{
  "n_layer": 12,
  "d_shared_expert": 0,
  "lr": 0.00301,
  "seq_len": 1024
}
Below are experts of layer 9 (counted from 0) of a mixture-of-experts language model. Rows are named router (the router's row for the expert), gate (a neuron's input weights, with its number), up (a neuron's input weights, with its number) and show model dimensions 224-447. Each number is 50 + 12 x the weight over its row's rms, rounded and kept within 0 to 99.
After each expert's rows: "gets" lists some tokens that make up at least twice as much of what it gets as of all text. This comes from a sample of Wikipedia text that the model never trained on. Tokens count by the router's weight.

# expert 26
router:44 51 53 20 55 34 59 51 53 38 35 70 70 74 57 60 60 23 43 51 40 51 43 54 54 46 43 57 51 77 67 63 68 49 73 45 68 48 24 53 51 68 49 49 78 47 48 29 64 39 54 44 58 43 40 43 49 47 47 51 46 47 38 59 43 60 53 55 66 59 80 39 53 40 37 51 61 61 55 49 44 41 64 50 43 62 55 66 45 46 53 59 31 50 49 19 51 35 67 45 44 49 69 47 59 52 52 52 78 44 38 35 45 51 43 44 49 55 49 46 65 54 55 52 64 44 59 57 38 49 48 30 52 48 68 76 54 54 45 46 69 41 58 41 64 45 47 38 50 54 53 73 65 52 67 68 45 62 46 64 42 46 47 60 46 60 62 22 40 56 54 40 82 66 51 52 36 34 37 59 53 55 48 57 70 32 45 60 64 59 44 54 47 46 50 37 62 46 48 60 47 88 29 35 55 45 41 50 57 52 52 28 53 55 58 49 29 31 73 64 45 64 43 71
gate0:44 57 42 39 49 53 40 36 50 73 76 48 58 31 42 29 50 54 46 47 50 70 44 29 41 63 24 58 40 54 41 36 48 62 37 56 70 66 40 40 64 59 65 37 59 44 66 48 59 43 50 75 52 55 47 45 73 72 66 50 55 51 12 37 47 50 56 50 45 55 68 57 37 15 58 40 33 64 46 41 58 26 66 37 42 36 37 59 42 44 48 57 46 68 58 64 51 62 54 42 54 58 55 47 44 58 68 46 44 46 41 60 55 38 57 49 53 64 49 48 43 50 42 76 50 78 30 59 64 66 48 47 61 59 51 43 62 41 38 54 41 47 41 63 42 40 87 34 40 75 57 46 45 59 75 54 36 46 47 44 38 53 69 56 39 55 50 24 58 55 35 48 54 64 36 57 43 55 39 68 43 62 51 51 39 75 59 67 39 50 42 52 45 51 65 44 40 68 51 60 47 38 72 37 41 36 66 47 55 41 48 36 59 43 66 48 63 42 54 70 59 46 53 52
up0:52 54 51 47 53 48 62 50 29 38 53 55 62 46 40 50 51 42 47 40 61 35 36 60 50 55 27 48 60 65 52 60 33 36 41 26 58 53 52 29 64 52 69 45 64 54 67 37 48 30 53 51 44 76 54 44 53 57 43 59 58 51 46 51 47 46 42 37 59 52 50 56 55 44 08 45 45 42 57 75 53 49 53 48 55 41 47 60 39 62 51 64 43 52 52 35 46 37 49 59 48 32 54 83 52 54 45 48 70 42 48 45 44 49 45 57 61 26 58 66 47 58 61 42 46 50 49 51 67 41 37 48 50 51 22 57 66 51 64 76 61 45 52 36 71 71 60 56 55 52 56 63 57 54 55 50 66 48 49 55 44 50 55 47 55 37 44 64 42 59 69 73 76 49 29 49 59 41 52 67 61 53 36 36 33 49 36 51 45 75 66 53 33 40 63 36 60 59 35 41 48 54 63 53 57 53 62 67 57 43 46 56 25 56 50 65 40 55 36 48 53 39 52 60
gate1:39 77 46 72 52 43 63 56 41 69 50 50 52 74 36 67 54 32 72 50 12 50 65 61 39 54 25 75 78 50 52 50 72 59 50 30 59 45 33 41 51 44 35 59 43 48 38 55 76 40 38 53 72 26 50 48 67 53 65 60 31 21 46 43 52 60 47 53 52 51 52 38 68 45 46 45 58 46 46 44 56 39 54 47 47 62 41 52 44 56 42 46 58 51 46 40 65 72 48 69 34 72 61 68 57 29 61 55 43 40 53 43 77 51 23 61 57 55 70 37 53 41 41 48 52 46 53 49 66 57 38 32 43 34 53 59 40 64 47 45 50 61 52 56 39 43 76 67 38 69 52 51 50 38 38 62 61 57 64 50 47 34 45 49 54 85 63 41 41 46 47 63 49 56 41 48 59 37 38 55 50 59 39 42 55 46 53 58 40 51 47 54 37 35 75 41 51 71 51 65 45 53 35 63 44 46 52 65 64 57 36 71 18 56 46 51 34 53 50 48 66 52 55 64
up1:74 70 59 56 67 56 57 55 52 40 41 45 23 25 47 40 49 56 48 34 67 42 49 56 38 72 61 45 57 40 51 42 40 50 45 51 49 66 38 57 34 55 46 40 35 58 79 65 46 53 54 36 55 60 66 47 62 27 43 48 50 40 58 29 61 52 46 43 38 35 49 46 48 79 48 41 35 58 28 48 51 67 64 40 63 60 34 52 48 54 62 40 62 45 42 49 35 27 37 43 65 58 36 70 52 68 63 77 50 47 54 38 59 50 44 52 68 46 59 41 45 49 49 78 37 59 55 37 62 57 57 60 70 38 65 36 38 46 65 60 46 53 49 51 50 49 41 40 67 20 58 53 58 56 49 34 63 57 54 68 62 66 41 63 42 50 45 68 42 48 57 63 41 42 39 29 59 55 44 41 43 83 40 32 22 44 53 38 26 49 48 39 62 56 53 45 41 32 45 71 56 40 37 34 60 53 48 50 77 50 53 60 56 69 42 52 50 45 50 53 48 41 35 20
gets: " (", "'", "–", "°", "′", " \""

# expert 25
router:69 41 45 38 59 42 51 58 61 53 36 44 50 56 58 52 80 54 35 54 52 38 50 62 51 30 60 46 43 53 68 56 39 61 39 40 50 52 11 50 79 58 62 56 73 58 36 52 43 40 53 61 73 64 41 27 56 48 75 48 48 61 45 68 39 46 48 52 68 68 84 33 46 30 59 42 47 62 70 49 46 58 52 47 55 63 53 45 43 55 55 52 41 51 44 28 53 34 61 50 46 55 61 56 74 38 46 52 82 43 32 42 49 56 29 59 59 69 68 44 45 59 52 47 69 48 64 51 66 59 66 37 44 58 51 41 53 75 34 70 54 69 61 51 41 43 34 45 61 70 50 56 68 44 58 43 68 56 56 55 67 48 38 70 71 52 47 67 48 63 70 37 75 31 61 45 50 54 21 65 46 73 46 60 59 50 53 41 61 50 53 36 50 50 55 36 46 57 48 68 36 56 36 40 54 47 57 33 71 52 70 61 61 51 59 51 50 46 62 66 53 41 33 49
gate0:42 44 43 39 63 59 76 37 58 41 36 45 68 48 53 73 63 30 56 53 57 53 26 56 40 39 53 39 54 38 64 50 58 38 35 43 42 53 68 60 53 33 45 65 68 40 36 29 50 38 34 51 57 50 39 42 49 66 53 34 41 40 49 56 56 42 63 74 64 49 46 68 52 58 59 46 42 42 53 49 70 50 62 48 61 73 43 40 54 53 28 39 40 30 70 51 55 52 39 45 55 38 70 48 71 37 44 59 54 72 38 61 47 50 42 47 59 46 64 57 45 35 68 67 49 35 53 63 24 70 73 41 50 51 51 44 49 56 45 70 45 55 54 65 35 35 38 44 58 35 43 31 46 51 42 58 58 51 54 36 56 44 61 56 57 28 44 39 54 47 56 63 38 53 32 71 47 67 51 44 41 64 28 68 55 59 55 69 49 63 61 56 42 62 63 22 58 54 61 72 51 46 46 38 53 46 60 72 48 51 52 62 46 69 49 58 46 55 52 48 37 55 50 69
up0:33 62 52 65 62 40 48 40 62 42 56 36 64 59 48 57 56 47 59 70 46 49 47 47 56 53 59 55 66 71 64 57 46 36 34 43 58 65 46 61 39 63 39 44 50 52 57 45 53 59 77 47 47 67 54 71 39 58 43 44 53 52 59 49 51 53 53 31 34 39 51 70 66 47 62 55 49 48 72 52 32 53 54 53 53 81 41 46 48 47 68 67 49 52 48 65 38 45 60 44 53 55 50 48 45 38 31 24 50 54 66 56 62 62 57 50 46 61 80 77 36 36 44 60 60 53 70 47 48 68 37 62 62 40 62 44 30 46 60 46 64 50 66 53 68 61 49 40 60 62 64 57 37 56 34 47 31 50 60 58 44 48 51 29 34 56 88 50 42 38 48 54 51 43 68 30 76 33 23 55 52 34 48 51 53 54 28 76 39 48 49 35 27 43 62 50 37 52 22 49 23 42 38 71 43 42 69 53 43 35 72 73 33 56 39 63 31 31 46 50 71 53 56 44
gate1:61 32 63 49 51 48 52 55 45 50 45 35 74 53 26 74 55 38 62 45 51 69 48 31 37 21 57 34 35 48 57 66 49 30 57 45 51 49 36 14 74 48 71 56 57 63 65 31 38 52 33 53 49 51 52 56 56 57 72 57 34 48 31 48 52 53 46 41 56 65 46 45 69 66 31 58 38 37 40 54 73 39 60 59 57 43 71 47 53 42 41 59 48 47 37 58 50 54 50 63 64 57 56 57 59 57 49 57 60 42 48 43 49 41 52 53 47 30 69 43 48 49 54 73 60 61 52 33 68 50 48 43 63 49 36 62 38 29 47 41 55 36 55 57 54 60 33 63 64 40 38 55 44 61 40 41 33 36 34 41 53 57 38 55 47 63 79 56 40 57 52 68 58 36 54 36 39 59 37 62 24 70 52 45 46 74 50 42 51 58 61 62 49 48 52 62 44 49 43 23 21 34 55 66 51 46 72 50 45 61 58 66 57 40 41 39 44 47 55 57 65 49 46 63
up1:41 67 51 48 62 40 44 59 72 46 42 39 58 43 25 42 48 78 56 54 38 65 79 65 62 77 49 47 65 51 50 49 43 57 58 66 55 43 34 48 35 44 29 50 69 40 61 34 43 38 46 54 54 37 52 76 43 42 16 30 61 28 58 51 50 62 50 45 50 40 40 33 40 45 49 39 29 59 53 53 39 51 47 56 60 47 33 58 71 60 47 60 40 49 28 57 47 62 56 40 57 58 47 48 49 71 48 37 38 67 64 53 62 35 41 46 39 44 42 34 45 26 38 72 33 66 34 50 49 43 58 55 50 51 58 32 36 64 56 41 49 28 29 46 68 55 49 64 42 36 33 49 37 62 68 65 47 35 42 53 41 70 41 53 41 45 69 51 23 60 39 62 56 46 29 49 41 53 54 32 32 61 55 29 40 36 61 53 45 55 52 55 50 49 63 43 51 56 58 44 27 37 41 49 66 77 56 27 43 51 67 46 42 52 50 53 48 41 60 58 45 56 42 37
gets: " |", " the", "|", ",", " in", ":"

# expert 16
router:55 35 44 34 29 49 69 64 60 63 40 62 64 76 57 41 55 50 36 63 43 59 42 59 43 65 57 48 43 64 58 47 83 64 54 70 53 49 31 38 49 50 63 57 61 43 46 31 48 47 31 55 56 42 56 43 42 51 62 52 55 50 51 59 33 31 55 24 60 61 62 39 49 55 44 52 69 58 70 50 31 36 65 39 57 52 39 53 37 46 49 45 50 43 46 40 49 32 66 35 57 45 44 58 70 45 46 52 77 53 37 25 82 71 42 53 61 56 30 37 53 63 47 46 59 55 43 51 62 61 55 54 61 59 51 54 59 45 37 63 60 45 52 42 46 40 14 31 41 50 54 59 53 52 43 49 71 60 45 50 41 70 58 81 48 46 64 34 32 59 62 20 64 49 50 51 41 36 43 47 66 60 56 61 70 25 48 40 66 45 42 43 66 45 31 38 46 60 35 52 51 68 48 22 45 66 34 24 55 50 57 37 74 55 56 52 41 31 49 62 56 62 43 55
gate0:56 72 57 37 47 44 58 65 45 57 67 38 59 66 66 39 63 74 32 41 48 35 74 41 44 60 37 34 43 59 31 56 49 57 51 94 29 61 51 24 81 53 45 68 53 44 52 59 55 63 33 59 74 41 38 56 44 42 47 53 37 49 39 66 61 67 80 60 73 55 44 34 39 54 57 41 31 54 54 51 61 59 59 63 49 49 43 55 19 73 47 35 44 53 42 45 39 53 40 46 43 43 41 38 41 56 46 52 38 48 56 40 59 48 43 35 31 65 53 33 60 63 50 54 35 80 45 42 41 39 42 61 54 56 57 56 36 50 50 73 46 53 58 44 37 58 27 36 57 47 51 43 69 42 47 53 66 63 22 64 47 32 56 49 67 53 57 56 36 49 36 48 55 52 43 65 25 22 55 53 55 26 51 53 53 41 40 70 66 68 31 48 42 66 52 39 47 38 43 59 63 53 53 57 57 51 43 43 53 56 63 44 56 68 44 61 65 54 68 51 40 35 75 32
up0:45 47 50 50 35 49 57 51 42 46 32 54 33 29 41 38 46 25 40 50 58 44 46 48 35 45 45 66 58 45 58 39 54 28 44 32 56 60 37 40 44 50 60 55 34 36 57 59 33 63 45 59 64 62 51 50 45 64 45 63 55 63 40 64 42 73 30 62 37 56 53 57 52 50 39 61 41 76 62 62 48 56 47 58 61 55 20 43 64 46 46 61 28 55 50 40 42 51 68 47 44 76 44 62 32 38 67 50 38 41 48 50 47 54 52 67 46 46 57 45 53 34 42 46 58 54 19 37 61 61 68 46 48 66 41 46 58 67 39 49 50 67 41 53 66 44 64 57 72 62 65 49 29 51 61 49 25 62 50 43 62 46 62 53 55 46 37 69 44 47 56 47 64 46 42 44 71 58 52 54 64 47 67 66 64 58 63 58 50 42 68 50 57 31 29 55 23 59 47 57 47 27 37 36 27 56 57 60 50 34 43 58 55 61 56 60 34 62 61 55 54 50 61 66
gate1:50 45 70 39 38 45 53 52 63 46 51 54 48 76 57 43 36 31 58 32 53 41 66 56 33 38 64 57 44 63 29 47 49 66 16 58 52 53 54 50 45 38 45 37 48 40 26 38 49 49 54 34 68 35 56 39 70 53 46 37 39 61 67 46 64 38 57 53 60 57 58 42 31 45 58 49 63 74 61 37 68 32 63 53 46 31 39 46 57 53 54 63 52 59 34 54 52 53 59 61 40 38 53 34 56 50 45 31 44 48 43 36 77 33 51 33 53 47 57 46 44 71 30 59 60 75 72 50 49 44 64 51 54 40 70 46 62 41 55 66 74 54 52 60 58 43 32 26 34 40 44 60 72 55 36 44 81 48 74 55 65 32 38 78 27 40 55 55 50 74 61 56 48 20 34 44 50 53 21 48 49 52 44 68 74 36 32 39 64 59 49 60 41 34 51 48 52 52 60 39 51 26 32 40 54 40 48 57 56 73 60 57 40 41 51 62 51 46 47 33 29 63 65 45
up1:49 64 37 65 47 48 71 46 48 57 63 47 42 40 48 57 43 75 25 51 45 61 51 68 59 38 47 53 43 58 28 48 43 45 53 45 61 43 46 48 63 65 73 42 53 55 39 56 68 35 52 48 55 71 60 43 29 44 44 62 60 48 44 52 52 42 35 35 55 74 57 57 42 48 54 30 26 41 54 39 36 29 49 53 37 41 65 61 37 81 48 45 43 42 65 52 40 39 67 51 47 29 33 50 40 52 35 44 68 37 51 48 67 67 34 57 55 59 60 50 49 54 58 54 44 54 40 54 53 41 60 35 46 61 47 54 32 66 35 40 67 49 57 53 64 59 52 64 58 66 73 59 53 30 54 67 55 41 56 56 40 47 46 46 48 48 71 47 63 63 61 52 59 63 67 83 59 42 61 60 53 50 19 47 57 40 69 46 54 35 40 25 62 67 34 48 61 48 64 62 46 56 40 43 47 25 64 39 44 51 57 30 43 54 53 32 43 46 70 49 61 56 41 84
gets: " |", ";", "\\", "_", "{", "}"

# expert 18
router:82 46 49 42 42 57 63 62 42 53 39 50 50 56 74 60 70 62 63 61 51 55 56 60 43 55 64 56 47 58 82 54 51 72 60 55 51 42 31 39 69 73 66 60 58 48 35 36 48 63 40 63 60 69 55 47 36 46 48 48 56 44 63 51 37 25 59 43 51 57 59 31 66 58 53 46 71 57 60 51 62 42 67 64 53 34 45 59 32 51 68 25 54 45 36 36 50 34 57 41 48 67 50 54 58 53 66 64 66 75 55 46 80 60 33 47 47 43 45 29 46 71 46 58 57 44 55 61 48 49 70 52 56 40 37 65 60 46 44 64 49 46 58 53 42 30 34 47 61 42 65 73 49 69 62 35 58 50 54 50 44 54 46 70 68 49 49 42 52 48 52 44 63 46 50 38 51 53 33 48 71 59 75 55 65 36 54 52 55 46 51 31 69 55 39 35 73 39 37 64 28 81 51 29 47 76 43 61 49 45 60 47 87 53 48 59 40 50 52 56 58 54 53 42
gate3:48 52 33 34 42 42 41 47 66 24 56 53 47 43 25 42 33 52 55 48 56 65 56 56 44 24 77 59 59 59 47 27 51 38 51 55 52 58 51 52 69 57 32 32 40 65 69 43 63 38 63 62 38 18 64 46 50 52 48 43 55 39 53 41 51 48 49 60 73 49 29 73 61 50 48 32 66 53 43 61 53 63 52 53 52 47 28 59 58 39 56 61 43 56 68 50 42 45 50 36 62 64 50 55 66 50 50 48 33 84 58 38 41 54 48 41 45 63 72 28 55 49 46 50 51 54 54 49 47 47 39 49 54 47 52 25 40 66 55 50 56 53 28 77 44 45 32 65 68 44 55 67 40 61 45 62 51 66 32 62 44 61 44 46 52 50 52 45 70 63 71 49 40 48 25 59 43 36 45 39 59 64 52 61 38 49 53 28 67 39 76 55 70 51 61 43 30 56 49 48 59 37 49 51 50 53 54 55 56 42 48 28 50 36 64 47 71 51 40 37 49 48 48 57
up3:51 39 44 50 51 52 57 37 47 28 76 49 39 37 34 75 34 43 69 36 62 59 46 60 60 50 40 70 71 30 50 44 55 63 37 60 58 34 72 46 63 45 48 46 45 56 48 45 43 53 49 61 58 25 36 57 56 57 39 46 51 36 51 21 29 39 47 42 65 32 35 44 37 58 57 45 60 64 53 34 42 59 60 50 45 38 36 67 37 45 63 39 39 20 51 56 63 64 54 43 43 59 35 54 60 60 44 51 72 48 50 48 61 69 63 44 40 52 42 34 58 65 50 56 45 34 46 24 35 80 74 65 54 41 47 35 56 53 47 39 44 65 65 45 48 42 60 40 45 45 32 33 40 60 50 75 69 35 32 42 54 40 57 55 58 51 25 56 47 20 66 34 38 50 54 45 53 46 41 47 50 69 49 53 47 36 44 42 50 60 60 47 47 29 51 61 51 57 42 58 50 43 45 45 56 18 57 42 53 55 66 36 73 44 48 52 61 48 64 55 48 55 43 60
gate4:39 63 51 44 42 77 69 70 48 55 35 54 46 38 71 54 81 70 57 50 55 39 31 60 35 54 55 71 55 51 60 52 42 79 44 58 56 58 35 54 67 62 41 37 60 59 43 57 45 29 35 63 20 73 56 54 42 24 28 38 57 79 44 66 28 57 50 62 28 77 62 28 51 62 60 51 39 49 44 64 29 59 31 49 40 62 57 49 56 38 72 56 60 40 51 44 49 43 59 62 51 51 51 43 56 37 42 53 59 47 36 42 46 49 78 56 62 52 42 53 58 54 69 46 44 53 46 53 71 42 55 56 55 28 44 44 57 75 53 49 67 71 60 43 38 69 60 56 68 54 33 52 64 46 51 32 72 61 53 40 30 53 52 39 49 44 49 46 46 50 50 35 65 70 38 54 72 56 72 42 68 43 53 56 55 50 31 35 41 53 62 34 37 55 39 35 38 62 33 33 66 52 60 36 64 48 64 55 35 69 56 60 36 51 40 59 62 60 27 58 67 35 61 65
up4:50 50 47 70 56 30 49 60 47 26 39 57 51 56 35 39 62 73 44 66 68 37 60 26 51 47 50 49 42 59 52 43 38 56 58 46 37 64 54 33 64 30 44 54 63 56 50 54 45 46 44 37 36 33 41 62 53 40 61 42 30 53 39 48 63 34 66 61 42 54 80 59 46 47 29 40 63 50 33 29 61 61 50 41 25 68 62 68 67 57 39 45 64 52 62 27 51 59 58 35 39 57 57 39 58 54 48 54 35 35 40 56 65 38 43 53 58 57 54 62 62 51 38 48 55 70 62 63 40 57 50 32 46 37 44 29 35 77 81 43 40 41 39 58 42 42 45 54 35 25 56 65 31 55 35 49 30 46 29 65 46 45 44 42 46 74 62 28 55 64 49 40 30 41 40 30 40 40 38 40 55 51 25 50 71 31 40 34 64 44 39 65 47 64 42 49 57 54 45 78 55 25 42 36 56 62 50 59 21 48 59 48 60 40 27 38 61 35 57 62 57 51 50 73
gets: "\n", "|", "  ", " |", "-", " 0"

# expert 1
router:37 34 37 26 51 49 53 51 67 59 60 49 57 66 79 43 45 56 52 50 55 60 77 63 42 55 64 70 42 70 85 48 80 38 50 72 59 43 23 28 51 65 58 58 49 35 43 52 39 57 63 70 60 55 51 56 50 72 69 55 47 48 55 52 53 62 54 48 53 63 64 63 62 37 51 67 75 48 58 57 53 38 61 41 53 61 42 77 50 55 64 44 53 50 53 06 51 45 49 39 64 60 48 59 48 58 67 60 35 59 47 25 62 52 55 40 65 64 51 42 67 66 55 67 68 50 44 40 56 64 57 55 36 75 68 71 59 38 27 67 54 46 62 40 64 37 49 43 53 57 57 65 45 56 50 50 52 71 49 59 33 61 29 57 65 59 61 60 56 59 43 42 51 51 50 56 63 60 44 39 66 80 45 70 63 48 51 55 71 55 36 36 67 43 32 20 32 67 51 53 49 72 46 38 36 41 29 54 67 60 56 31 56 47 66 61 48 63 63 64 54 44 46 45
gate3:38 30 58 51 47 60 82 56 64 29 61 52 41 48 47 63 53 50 59 55 59 49 60 51 55 54 59 46 55 68 60 51 48 41 27 63 52 54 39 54 59 37 56 43 37 74 71 67 49 43 58 49 41 67 47 47 51 53 59 56 59 32 63 48 58 50 52 56 47 60 13 48 35 36 45 56 55 61 48 46 51 54 57 41 63 64 50 58 60 62 63 54 44 56 64 52 44 50 62 58 32 54 50 61 47 44 48 30 29 47 68 63 59 52 46 61 56 57 54 46 63 71 52 72 23 52 48 69 36 46 51 57 57 80 55 45 65 61 53 42 25 25 70 56 45 50 49 43 51 57 49 64 36 48 45 62 43 53 65 58 39 62 45 66 29 46 52 63 47 49 80 48 57 65 35 57 66 73 54 63 23 53 35 79 57 51 58 48 63 57 47 61 41 57 34 68 50 31 61 30 38 33 62 50 49 48 41 44 57 65 72 59 47 63 54 35 66 61 31 65 64 35 72 50
up3:66 38 38 11 57 62 64 21 52 61 50 53 54 53 54 49 58 58 45 58 51 54 42 56 40 42 52 41 33 42 52 37 47 49 58 68 57 33 47 55 27 58 51 45 52 49 48 55 50 43 63 53 47 39 76 63 56 58 70 34 36 31 58 44 35 41 67 55 53 64 42 45 37 51 50 45 37 27 47 62 69 62 52 54 50 47 48 45 60 33 65 53 53 50 41 39 34 68 58 30 40 49 60 53 48 40 45 58 67 47 61 59 25 62 66 45 49 67 53 59 50 42 61 67 30 44 43 62 62 57 43 59 50 36 50 63 53 46 71 60 44 42 61 45 66 57 30 66 45 60 75 49 65 51 50 72 30 52 50 40 52 65 55 43 63 57 60 72 28 77 61 71 47 43 62 48 30 60 66 80 53 50 43 49 59 35 40 39 70 39 72 52 55 36 62 38 42 60 53 47 63 64 56 41 61 20 43 45 47 39 64 41 43 29 59 44 57 25 58 46 54 54 36 62
gate4:48 34 29 48 55 64 28 53 50 32 46 56 53 46 50 53 40 48 33 60 63 41 50 57 34 42 46 53 47 61 53 77 71 55 33 62 46 62 41 36 51 76 72 36 35 55 50 51 35 68 48 71 56 74 40 33 36 30 44 52 35 53 64 52 52 61 55 64 46 42 66 67 65 58 43 46 60 36 43 46 53 55 51 61 46 42 48 34 49 67 61 65 49 57 52 61 25 60 51 47 51 69 54 35 33 36 48 38 65 39 63 45 60 55 50 50 40 78 51 47 75 50 50 62 60 60 52 60 50 50 41 53 45 54 58 65 50 46 48 63 46 38 53 21 47 42 57 48 54 51 65 65 65 52 66 46 36 44 50 63 43 42 50 53 52 58 33 72 61 64 51 30 49 48 44 68 42 58 49 73 44 60 57 37 55 47 31 46 53 52 49 61 52 77 39 43 21 44 44 46 50 54 77 46 30 50 73 43 63 57 53 34 70 40 37 54 41 40 56 44 26 42 41 57
up4:82 44 45 73 81 50 54 61 52 40 38 56 59 47 47 56 51 52 59 50 63 46 47 32 51 25 42 35 48 47 36 51 62 41 56 52 00 48 43 51 32 38 38 68 41 55 37 48 52 54 42 45 50 33 37 48 57 48 58 53 51 72 42 47 57 45 55 44 59 60 56 30 49 45 65 54 40 57 47 58 52 41 37 61 42 49 62 33 34 60 33 35 63 39 25 37 40 57 77 51 50 55 51 73 47 58 50 43 49 47 32 39 48 40 21 64 60 41 40 51 34 53 56 57 57 48 57 40 64 60 45 15 69 47 74 28 44 45 46 38 25 49 43 55 50 59 52 49 51 57 39 48 45 45 35 52 66 53 36 54 36 33 40 51 39 60 62 37 27 50 51 40 64 51 64 55 66 57 67 38 54 72 38 44 45 58 49 57 27 41 54 31 47 46 40 42 53 26 30 36 59 62 60 45 68 63 53 45 56 55 30 66 68 58 34 60 69 74 17 58 41 60 47 51
gets: ".", "=", "\n\n", " |", ")", " ="

# expert 28
router:56 56 50 28 54 42 62 59 50 50 36 54 67 65 67 58 66 56 28 61 35 64 60 60 56 47 60 71 48 55 67 61 63 56 60 52 37 49 21 50 70 50 76 60 74 68 42 38 43 32 41 75 62 45 40 49 62 68 52 42 38 55 46 72 58 39 67 39 78 55 66 49 44 21 54 73 68 47 63 45 29 44 57 34 48 39 57 65 36 58 71 48 29 57 51 01 47 48 64 30 46 47 55 65 62 60 51 60 68 53 49 53 57 56 31 67 60 58 48 44 53 46 44 72 71 54 59 53 52 58 42 42 63 70 56 48 48 55 37 51 80 50 56 38 60 41 39 37 40 54 63 50 62 53 46 56 69 52 44 44 45 47 44 57 49 50 70 21 34 66 50 46 67 38 66 60 48 54 29 52 55 61 44 64 62 43 68 41 43 57 45 51 48 49 39 43 55 66 43 52 43 49 30 39 39 51 59 34 63 63 71 34 65 59 65 46 47 38 62 55 47 51 49 55
gate0:54 36 52 51 54 52 67 53 17 71 42 65 75 41 35 59 44 47 55 49 28 81 27 49 50 66 45 43 35 48 52 44 30 34 50 56 56 78 64 30 53 42 43 50 54 43 53 34 53 55 41 58 46 28 39 65 53 65 27 60 58 38 38 56 60 44 53 59 53 62 32 47 57 41 37 56 52 34 62 60 34 45 58 63 58 46 61 41 54 41 58 62 44 66 39 33 31 31 47 40 30 49 58 44 49 72 43 59 58 60 35 29 45 51 57 66 37 30 51 35 56 36 54 59 64 50 65 50 24 53 37 56 58 45 49 53 32 35 43 59 65 64 71 54 72 56 64 63 58 63 52 34 24 39 52 61 43 41 48 66 40 57 40 31 34 34 60 24 40 55 59 38 57 47 50 49 54 72 52 48 60 57 56 34 44 68 34 58 47 54 46 52 50 65 57 37 58 56 61 29 46 55 29 41 48 53 68 57 38 55 45 47 33 37 53 58 41 70 17 42 74 43 45 37
up0:42 57 65 57 63 54 43 66 49 27 40 35 58 25 30 47 39 39 45 71 31 44 63 31 33 27 66 43 51 36 49 42 53 45 59 69 43 47 27 44 53 71 36 51 51 70 48 53 77 45 38 33 42 43 38 62 58 55 49 31 32 58 41 70 67 42 50 50 61 61 52 34 69 22 42 42 61 31 57 58 58 73 49 53 51 58 70 62 59 51 78 36 40 37 43 55 32 80 42 39 28 22 50 50 57 47 62 66 58 55 49 47 45 65 44 56 57 52 51 57 50 35 58 36 29 61 53 43 45 43 22 38 48 29 60 41 50 53 86 42 62 38 55 40 69 45 47 31 62 46 42 58 38 57 28 40 38 44 76 52 52 28 57 54 38 47 59 42 35 54 54 49 28 58 62 38 49 55 36 62 36 49 49 52 54 50 36 47 38 46 40 50 42 52 48 42 60 50 59 50 51 49 22 49 49 41 50 47 65 70 66 52 50 51 44 39 59 34 47 38 67 50 45 47
gate1:47 49 60 50 73 73 30 62 50 56 52 56 34 51 52 56 40 57 51 54 39 48 46 53 53 31 37 46 46 62 51 71 51 51 65 58 47 53 58 49 66 48 82 61 57 43 45 51 32 42 58 35 57 52 51 53 39 53 70 34 50 40 50 52 48 47 45 25 56 64 23 49 45 41 46 51 64 55 56 47 57 59 33 74 57 42 38 48 45 37 39 53 30 51 38 64 40 49 69 48 52 29 64 45 70 57 51 56 53 45 60 53 57 45 53 69 44 60 36 50 50 64 41 48 40 59 36 52 51 59 36 40 46 41 56 59 71 54 45 40 42 56 53 62 61 37 41 54 30 41 52 50 60 40 54 81 57 64 49 41 53 63 67 41 58 63 43 46 59 72 66 40 61 26 62 46 60 35 43 59 34 52 73 36 41 48 74 46 55 63 63 40 41 35 55 40 64 39 51 59 47 44 54 43 45 60 48 45 41 60 72 35 53 57 44 82 48 44 51 41 39 49 55 35
up1:42 46 42 51 55 42 38 48 51 64 21 53 32 49 39 62 54 50 57 65 52 42 49 38 32 70 49 64 43 59 61 38 56 56 50 38 50 45 55 53 64 52 36 41 43 48 37 55 60 40 54 40 43 31 64 30 39 28 61 60 35 57 58 52 71 75 46 59 54 68 58 40 50 60 59 41 43 34 39 55 46 50 66 52 52 65 40 52 65 49 30 60 45 31 43 35 77 57 62 43 56 39 55 42 36 55 60 60 45 20 55 57 35 56 60 40 60 54 59 64 56 38 68 51 51 41 34 46 45 40 67 57 61 37 68 33 46 23 55 52 50 62 49 54 51 56 62 57 27 52 50 34 56 57 68 62 53 58 38 63 66 33 48 59 54 52 46 49 24 50 33 47 48 56 43 67 63 58 45 51 45 44 38 30 65 55 55 59 48 48 46 51 44 55 52 82 34 64 69 65 42 49 43 48 56 63 55 47 60 51 39 54 54 58 46 63 56 60 45 56 34 59 29 48
gets: ",", " in", " of", " at", " and", " from"